{
  "num_hidden_layers": 13,
  "n_experts": 8,
  "moe_layers": [0, 1, 2, 3, 4, 5, 6, 7, 8, 9, 10, 11, 12],
  "router_score": "softmax",
  "norm_eps": 1e-05,
  "tie_word_embeddings": false,
  "init": "normal",
  "init_std_down": 0.0,
  "lr_mult_qkv": 0.7,
  "lr_mult_down": 1.5,
  "warmup_steps": 93,
  "final_lr_fraction": 0.0,
  "batch_tokens": 131072,
  "doc_mask": true
}
Below are experts of layer 6 (counted from 0) of a mixture-of-experts language model. Rows are named down (a neuron's output weights, with its number) and show model dimensions 0-127. Each number is 128 + 32 x the weight over its row's rms, rounded and kept within 0 to 255. Numbers have three digits each.
Before each expert's rows: a language model's description of what the expert responds to. This comes from a sample of Wikipedia text that the model never trained on.

# expert 5
It responds to: Forms of be and have and subject pronouns, plus digits and spaces before numbers in census and election tables, such as were, he, had.
down0:149094114140122096156165078117157146088098150168101123124126135115168153143147114129189104123119148131104156073112085142077168085131159114140127166176109131127110094124128138133095075113102113124173157100117067156213098132118112146162144169158201129122150136074089085153174103093129085146172104144136073073176185146085153157155164114087109130167115105089128138144150176144114064081114
down1:102042104084142156095130120171177143137148065080122101144151136143105129202136171190106134094106174094127147149106145092065132184105154104132107109116060101159118106127107097091165120048096106177154109084119229148138102114145103104094089117100099119126115067153176133115152158103134101108158125138162111144104134129098064142126167087149101153152137144127154165157168183062090105127158
down2:106111127110144097113094096068124076161170180117157134161130151116143164111099097146114152080177104135119065191155097143134102106095150123129128161142159154072164106139219190170182137080169124105151149089108127145141138093164110202140120139103095138098135097171095143116120123145110162127136144140131123118100183078138161115111189136081136121100155140119109159060112122113180128099162
down3:122145120152096101105114102111151072139138115136110118140119135145065115073183117189113116121081182130086148146147173079156102124060112150128058143120231126144123135097155084084082135183107196095124145137150093088141162147114153141147155215100151128136083144118127141114098156143080105164156159135125117180121200096146152090162119139176132078216174170137171109104159126120118174084111
down4:087138126175125118143120134186127128185172146089125113119115155120143117098078106086118082078134128192109173119133095140145138134134087122072186073162152161155108078167119128108139147141160125175164139205121113099143132183114038098150096060076132199118128113135059177132143121102208104215128030120098137104148121131115102126149142098133119169090091105100133108153114158144131157098108
down5:150140136160118118151151143128127111047154107117156102161130129148148149104063132120192105164134071219124183103130082094130099101049111092142127054132137111157121126116184109127152118081118133130130141127163135155149098151125067133135072112196130146195104088177169137156110154114104168177155110133094142144141146124102103148084098089122125143150125172062114201167147184183095091148194
down6:104184110107143151149119145175147109062076140153123123133085116162117152163153123197161102192099129125147097126120139140120092118101157155122129108119138096088115216108143122157086183212077103109150123058203134104117109166107140112152166096106155174106121150132124119146144089079156163136134051131122172182134110166123080103174083123170111110182155145156076097135141118180145106099132
down7:115105167149092163140107159107148187145199158142152114166197085199114105108166159158123112110120085145126156155166182111098106105118145150153143135097127104123141136127089092124160093123090053074070122133167075146169139101119116113123095092151095129149119124099122088113155155129151068177146196184085134085146125146199107135137113068122138118136141103107158115086093164110188116128207
down8:130099159150078088126067141134064155079078124104063134173165167101180084141092103202124133138143132116117124167123113190093173069114159206097151162142156126142104058121103130169126112081134150102106145114162134130109126129127033122093115110169153136129214144168128116193158141200180108118085113123133123173177146186121154169154166109117149088114103102123094127127125207135177178151095
down9:158121161091126114133059061129027133100159084150164080132153066127104122131105134134095140146094148063123137167132157121196058160158136064125153125121163106161151176148138176152087131195129130162131129082089171118129087115157093110169113191126125104127142126143138149101164121158129126048104146161104119134165154116147110076098128108090122145138168064106130182139144149083096145136140
down10:126127123073138142179172110192137159129115146122214074111099161081164071115208169138098141148123152088136123136155099129079109092142101133189067096137137144129148094173126125143084133122156097103082059093209111131080124084172113151147133091169124113152137145114142085142125119121119176152174144186174141090126163137182082077150068163207079093163122112067097142132142123117118141120115
down11:095099085157119077078124075138156144156129125135161117110202099055123197133158123174168114178163074000117135120149163107112137092153137113143133151111093098197106151154156100159102119103109174098126062072159171078195123132111119121112147168175128169115127139087160091130084183078126100100109149139143130062169114146099160092170126121100113155090098135141108114119094147147149177143125
down12:150112124126183128253135161139144133211129175171129152129169161133130123127141173118157149089085167145115210112111102149140132120137124097126134127120129239136143075101147110134111131127091174122132084114121069130174183113112150088151139088190192155145145128117070093142124101106103160099152122103136177132149144102102134125107169093114071133101112059154077132104102106125147105089128
down13:067129146148092132114172098113148148166141094147128169097133158096129127131114120142110149095115099026106159146175127148082163114074154140120178185177152160108124149095154093144130103109122099139071135078153128154120191136163176159157166121091133083150081103087115128093123113092105145115088148131109089061219131062101155154119139106092077115098172133155152166117151135160122161145158
down14:146126095129075104141141110044071116177074143150103133123080127136157090121093122168164128124120044098076138108138125205188069152180168136116087166168136112102158107139140131194137094146095121132067152112058244108143143099166133152157167153193098131156093124113148148140135138099089118099081122108147116105154128142118044189141188105126164093087078095130100168133113082138131118122151
down15:137108129131098172120091087131089079122137154046149179088156123150124170129153156176095191107111147156097111055138140092139100143144119150057152131114070129122153125081102171147220146177117145132094116139085138109152158154116193114152155139166126062152128118138148127138108132148138174107146092074127134067117104122117154130085167081143195103105159131124199111128184133115149105108127

# expert 7
It responds to: Table pipes, colons, dashes and digits in infoboxes and lists, plus field labels such as Coordinates, Operator, Genus, Born.
down0:148155151051100145138043206170128140131109152063110120155098175178155132106144109129100078107167125135112139081113088136068180149169106166099110162169089081147145168109155127147125130103069117135134118065092147188114120132134148138155140177149159160122167142160143107128093162160162126167145159143129143136158146096099156109104140152165116128076101159136159182170183130090217109077140
down1:170128082175101165154175131105108111133113170147089139136119026096140122101108071197120138158120148100172123181132141146121130126140110171120095100136121123131145143155191170096123181095083162093141148135149147127153178116120083143139119102154140120131099074136167189134153128135101108149162201075139097109145099145099161114135147135129204091112160117174105131101079171150165146171122
down2:112130144075154135148150098119117143139145070125074135041118113133230134131106120095084089136130138122131130116079160158158150121146131096081160147172116110077104123148189126116129145141195128077123117148124098148144149148158149157099188096083120107157144142177191120098103152136127126197206140127154094108122082113126115093099115105079096119145106112132108109105102112104106173113095
down3:104204117120105140206139109150110141142131143166147102157230162117123105146130128142130173148089138176154175169122172186142141149113098112100124091106155163161163178163144119165113120126067145089083095170154133121083156145120158183087100092078110180089138140134134105155117169163119163116150146150160087127152118118184053152184059156122175188143114161133115135127145111154160145161122
down4:126154137102120105133147098095176165062087119159134086110151109106148115125156118148155192156132132032197158136108113121174126166163086109133087071116163174211107155143093160127173127098140104182097127081151125146154161142138104175156114149158109060152158176109135147135110099137165168123141161187176096133125124100146094105082100129100112105114148079146133110093106137158106094098101
down5:144110128076123118107145107106150139099103051121106096154147087131129149166118132087141153129097147115168175114181167098082155184120123090112109092079139137071070091068167113109126149075111180143101135151147061182088127064100103135149108167108155087134154100168107110147174122193126109110175180155169074116156122180162125162124130126163146070153126131181148100132108144172113169094126
down6:120124138188075115139119105133159136165117169114200160142114159129138148105091142136117135148111104206176136106186056143161130132114122102123127115085111167082105124148172114180107148146151105112106113149050110134139083122167140157124149146122137137131114137097082116160147071169164120061131062150135097114095125101136155124141087156129109157043072089133119099113192091129117168128162
down7:165084120096155090104157198175173102116152134130164111173077149136108108143180075101144144127115128031155134111122176126125132123174113124114179084131158178139144140113172177081105134096155076141152163121175141113163130127114102196077142095110143146180179066142061115147108107141122112084206123113152128123121113129092088164128137144083113147101154111156108147138111106116128137149175
down8:101149136155155137135120146116201070102138185099146154177107110130086164120115137157081182171113124038092109183155060105129120169137129132107139131078111109133145136122164148079120162108158090077120085129153127105128165169102130059124116187135175089158150108056113113147105114170145150128070136175151109145117126091095158061105120100169132055105112132146155094132162108117103142131122
down9:088136179144117213124137128145098172147122106082110112132101081115174135117138160176172151170139161107152131094126131075123101151128095045103094145104158122105118148190092107136147073103129139120108239165147095149146173102071100093180094168136172152077154219130112102149128078120180135149133125176166137067145105077148140083174157146164123104113131098120112175185132162078075157092128
down10:170092144125239124156145101154141104164125181123102157108134116125089090114162151171157094117136169125140126109095171097091091194119167115138141151118109093112149118070084158134132104171137152165078077124132088162147174159122159171091151070057106145129121109089071184131115116092077132090085123150100143096085112100106076178097145104162104109122105086109092166128102087111117149089148
down11:098187142156153097130137172153148104133068128113129106165086189121135095143089147173094159122131091153124120150180128115103133141102117067131093155050134055174156122128160163118136129124123150163112141129118059148112128143166161152116165129102130129134066152130107129135144101179164092104160155115096092050113089129098141060120099093125173147173107071080177154178143179065219169128106
down12:112062155108095133152115166113136161145143069106142183149133149181150097166101099152082156134117110113111149172086121075098077103110125108115154126111173103161154116173157076119134100096164132167125122126150080112176152130153137125209217087134085168161139168124142078116128151145099085094137142122151130127169123139121162046161063060112074097160148205120115099087091175115221166125078
down13:110120128108143167168175085204200141129166103129132101162111129104159143129149122149146096133147132045168065176119094137071170127061059099061123136109103153112138148132098073152101088123172127150146102137164173146132101197115122061103147064164112098109162160135121134108160117161126101107128158112150135181168146105154100141114123155081175066145169130106133117150092146110142173130124
down14:152067109142165164138086089165122150135187140118138153197105159116110159183111123107126100129147130166180131151091092124148094145103081069102177100124176120191150112105080117131126071107134123123156208146187163129115107176137136156189098129133170094121096076103194091110127079136127159147091197080137113084097076153129155154091126179086136098113063182153126177194148210103090114137184
down15:114148117080117093090134129128122153142159052108094061184096115112160109145056221125131137175127142154118170118113125088119093143083149093163117116124060114125168126152142174122044165140134160120104107100142058109144106133124086126137116157108136114153129102083182069121092128154138069104089132124097153096087191112181122122058124105162133080144093082134038114126131117148199128162170

# expert 4
It responds to: Nouns and ordinals after the, a or his, and section-heading words, such as first, song, album, film, role, Plot, Composition.
down0:129138092102192155121113115115080169188168108124176113079186135147179096126132193045135128175099135126182168116204187135112069143150147134114151136058132085102128146106135187114125110174089133218138124134103148127096131147119074082053146141122165111131136152109113131075102086155119145097107110126092178100100147088147130105133100147142121118135124126130183172147162189110184139045168
down1:184216146110135093137056179116122079070136144104107149206135105092166158126124148140094159090107126104172071097069152133141101184097182123174160176148092086094144141090140097144169133158087164150196140149148166106085092095137150069160119115141093174197139126103118131089143151136160098112103225100179099157070158107106111127167136093116096115131072164161097129123089144181117107138083
down2:169143083158161146159173116068129132100128100098121095151172078187090131165099105146056128135183107162108095115120103121111133202051132119084109082155099129128109119118175131155085129162135151167090125075146101093093109180134118087135155180098201123096166158144123073130165129083125156132118155126092181116085149106103111085198111107106109133084109116100110106089110056139190162122184
down3:181170107147098130043140100141086150118101037122122185079130143092110071155095127103090120109185099105109143155127123131162131147114145162183189139135106082154137119143097108123102146102098144128060155112123145111106113069125182077136133118165135160136118083112124087134117112203119159151101114143175126085112138106174124138150109156158125143135126077120183198113119166084132118175149
down4:081117152078113161176113146149106137127154141121158156107133078122117139099102194135111115150170160038095111119161160168123129132081122091142109096183136088110185172157063120132168166103124178124110090084075097075113108127137107211173171128098167156145071100097115154121142135172155177085114100133142073139112144101076114135193086154132149145143129067127106105156156104148137186134120
down5:086141066105125138136150183110127147104139072131093133131153198146162116109231099129139036108106170116143145181129125098139142085131153120120117126154090148136144177143143140130089112154162189154106092096116137213110162154177093135098192132153100123102104140125129148180172177117140150112072142104156152151190104126186143145091154147209205094116117155117131115163098131146137185160138
down6:104136124180162142105100119147112137137134148168145085114140154127112125099143148130100171116171146076107127105153094146107129159155127175134118137124105056151186110097155202167180161187066164166159131126153138088121197099066120121191132131175153146047141127139146090103137152151125147166096117154166114182137143159130084150188138111111123067141055157089101149148104189110154127161150
down7:112098117173145159099120095101186100107124187134155208053101140110201158177186098126067102093094128077137127207108125158134084139155091179145174121090103146113053043121161215086141102121168097140097156114150074129097067140136103130085134117141103068125123079112194091121109177121080125115152136134146133143107113099131134106138132119197117117095167108141121131133133140149117151141107
down8:056203137122100152095112166122099126075100098171154155151080162073101099145079031028137153144143176124115110192195142106067144117130062136113125162089116092132162114136068109064127174117149132115131136099136117165070167123090152144082142090214178163084158097138143163099112135131131085150103107156103120103103055138166080139158093082111117144089165173146085112088081123128168090090141
down9:174158141172143146131088154127142131181146147171115124121103162102117075204074074161172103130086103239128179152122107135133127076179113146059128173128146094108174134150126197114092149167117185135178146146103096158132194084108111119138138108108126155147157110140100121147195074125124111102154112115090144083134157168145173116126152137163125110169222146118144190134159120155125103106095
down10:147109098140121126127110115127100146081150077132137167114136066126107125105080070130172068120111174091171173107088145097124139116147095097134163136159108197132139149167198171127113112113089111166140157146115110089129064085086116118127134115150082130139147121144190138096181172088092145108160152130140156109128145156140167083088130130160114100163128148114157099162108129096095159165152
down11:078132143062155124181140112084164155162068154157130085155154093147224105118153118166104169149111138082167161111130169141121123146078174042133160117123102143064151141095117103103150127130088100173111146166113143139143128115063160160121116093176126123185132146169153101164060094111113122040092132123190105143109122157134110105147146134143145114105142161137127123120140123078096163137085
down12:136102122100143098139164151138172121135189132140128152143067108211125093160108139130150072132150089178170149127137131138182144088129112143147141201155109118090105104165135111164113151169092110159094166169138122102096157130163115122110058126098089182131141092142157126142134154160104139146144065094172129129151081116147110139145147094097139118178124172154142106139136135142112130139108
down13:105051125165159116102103085158069117149109104111148107108170111075125116169091094112091106097166131155132111129090104097116136141138137153215133161108088096111107109099102083181152116128140147076095147079171148137103071179139136109105085167161173134138158120113153129100184153146101190109093141171122110093107148143125057101132158146116137166133102119109134163115182193096132093090147
down14:054142166152106147186024167116187162125126159129140140159085074141141083142160103127080117129157165151104163122131119165140141153132082145071118126178150136090141111103168113143195069097172164129105117194116124166146130122119124153095124130161127158148117097105153099112147075116080158186141080078163126144178123135176114131082135132154105162160176147132147089121114108118134139170109
down15:094137117137199099190122115176065101124128133112150115162131109140101105090149140116127210166156126038132100191087073104079095121077118156104091057159156166105109124121152114160114160039205141095087133117103159106124126124132133139171215176145077117074138115168176167109085126112096125081129142150050150147108176143123162136095096092154177093113114071133140172077063096116119139093098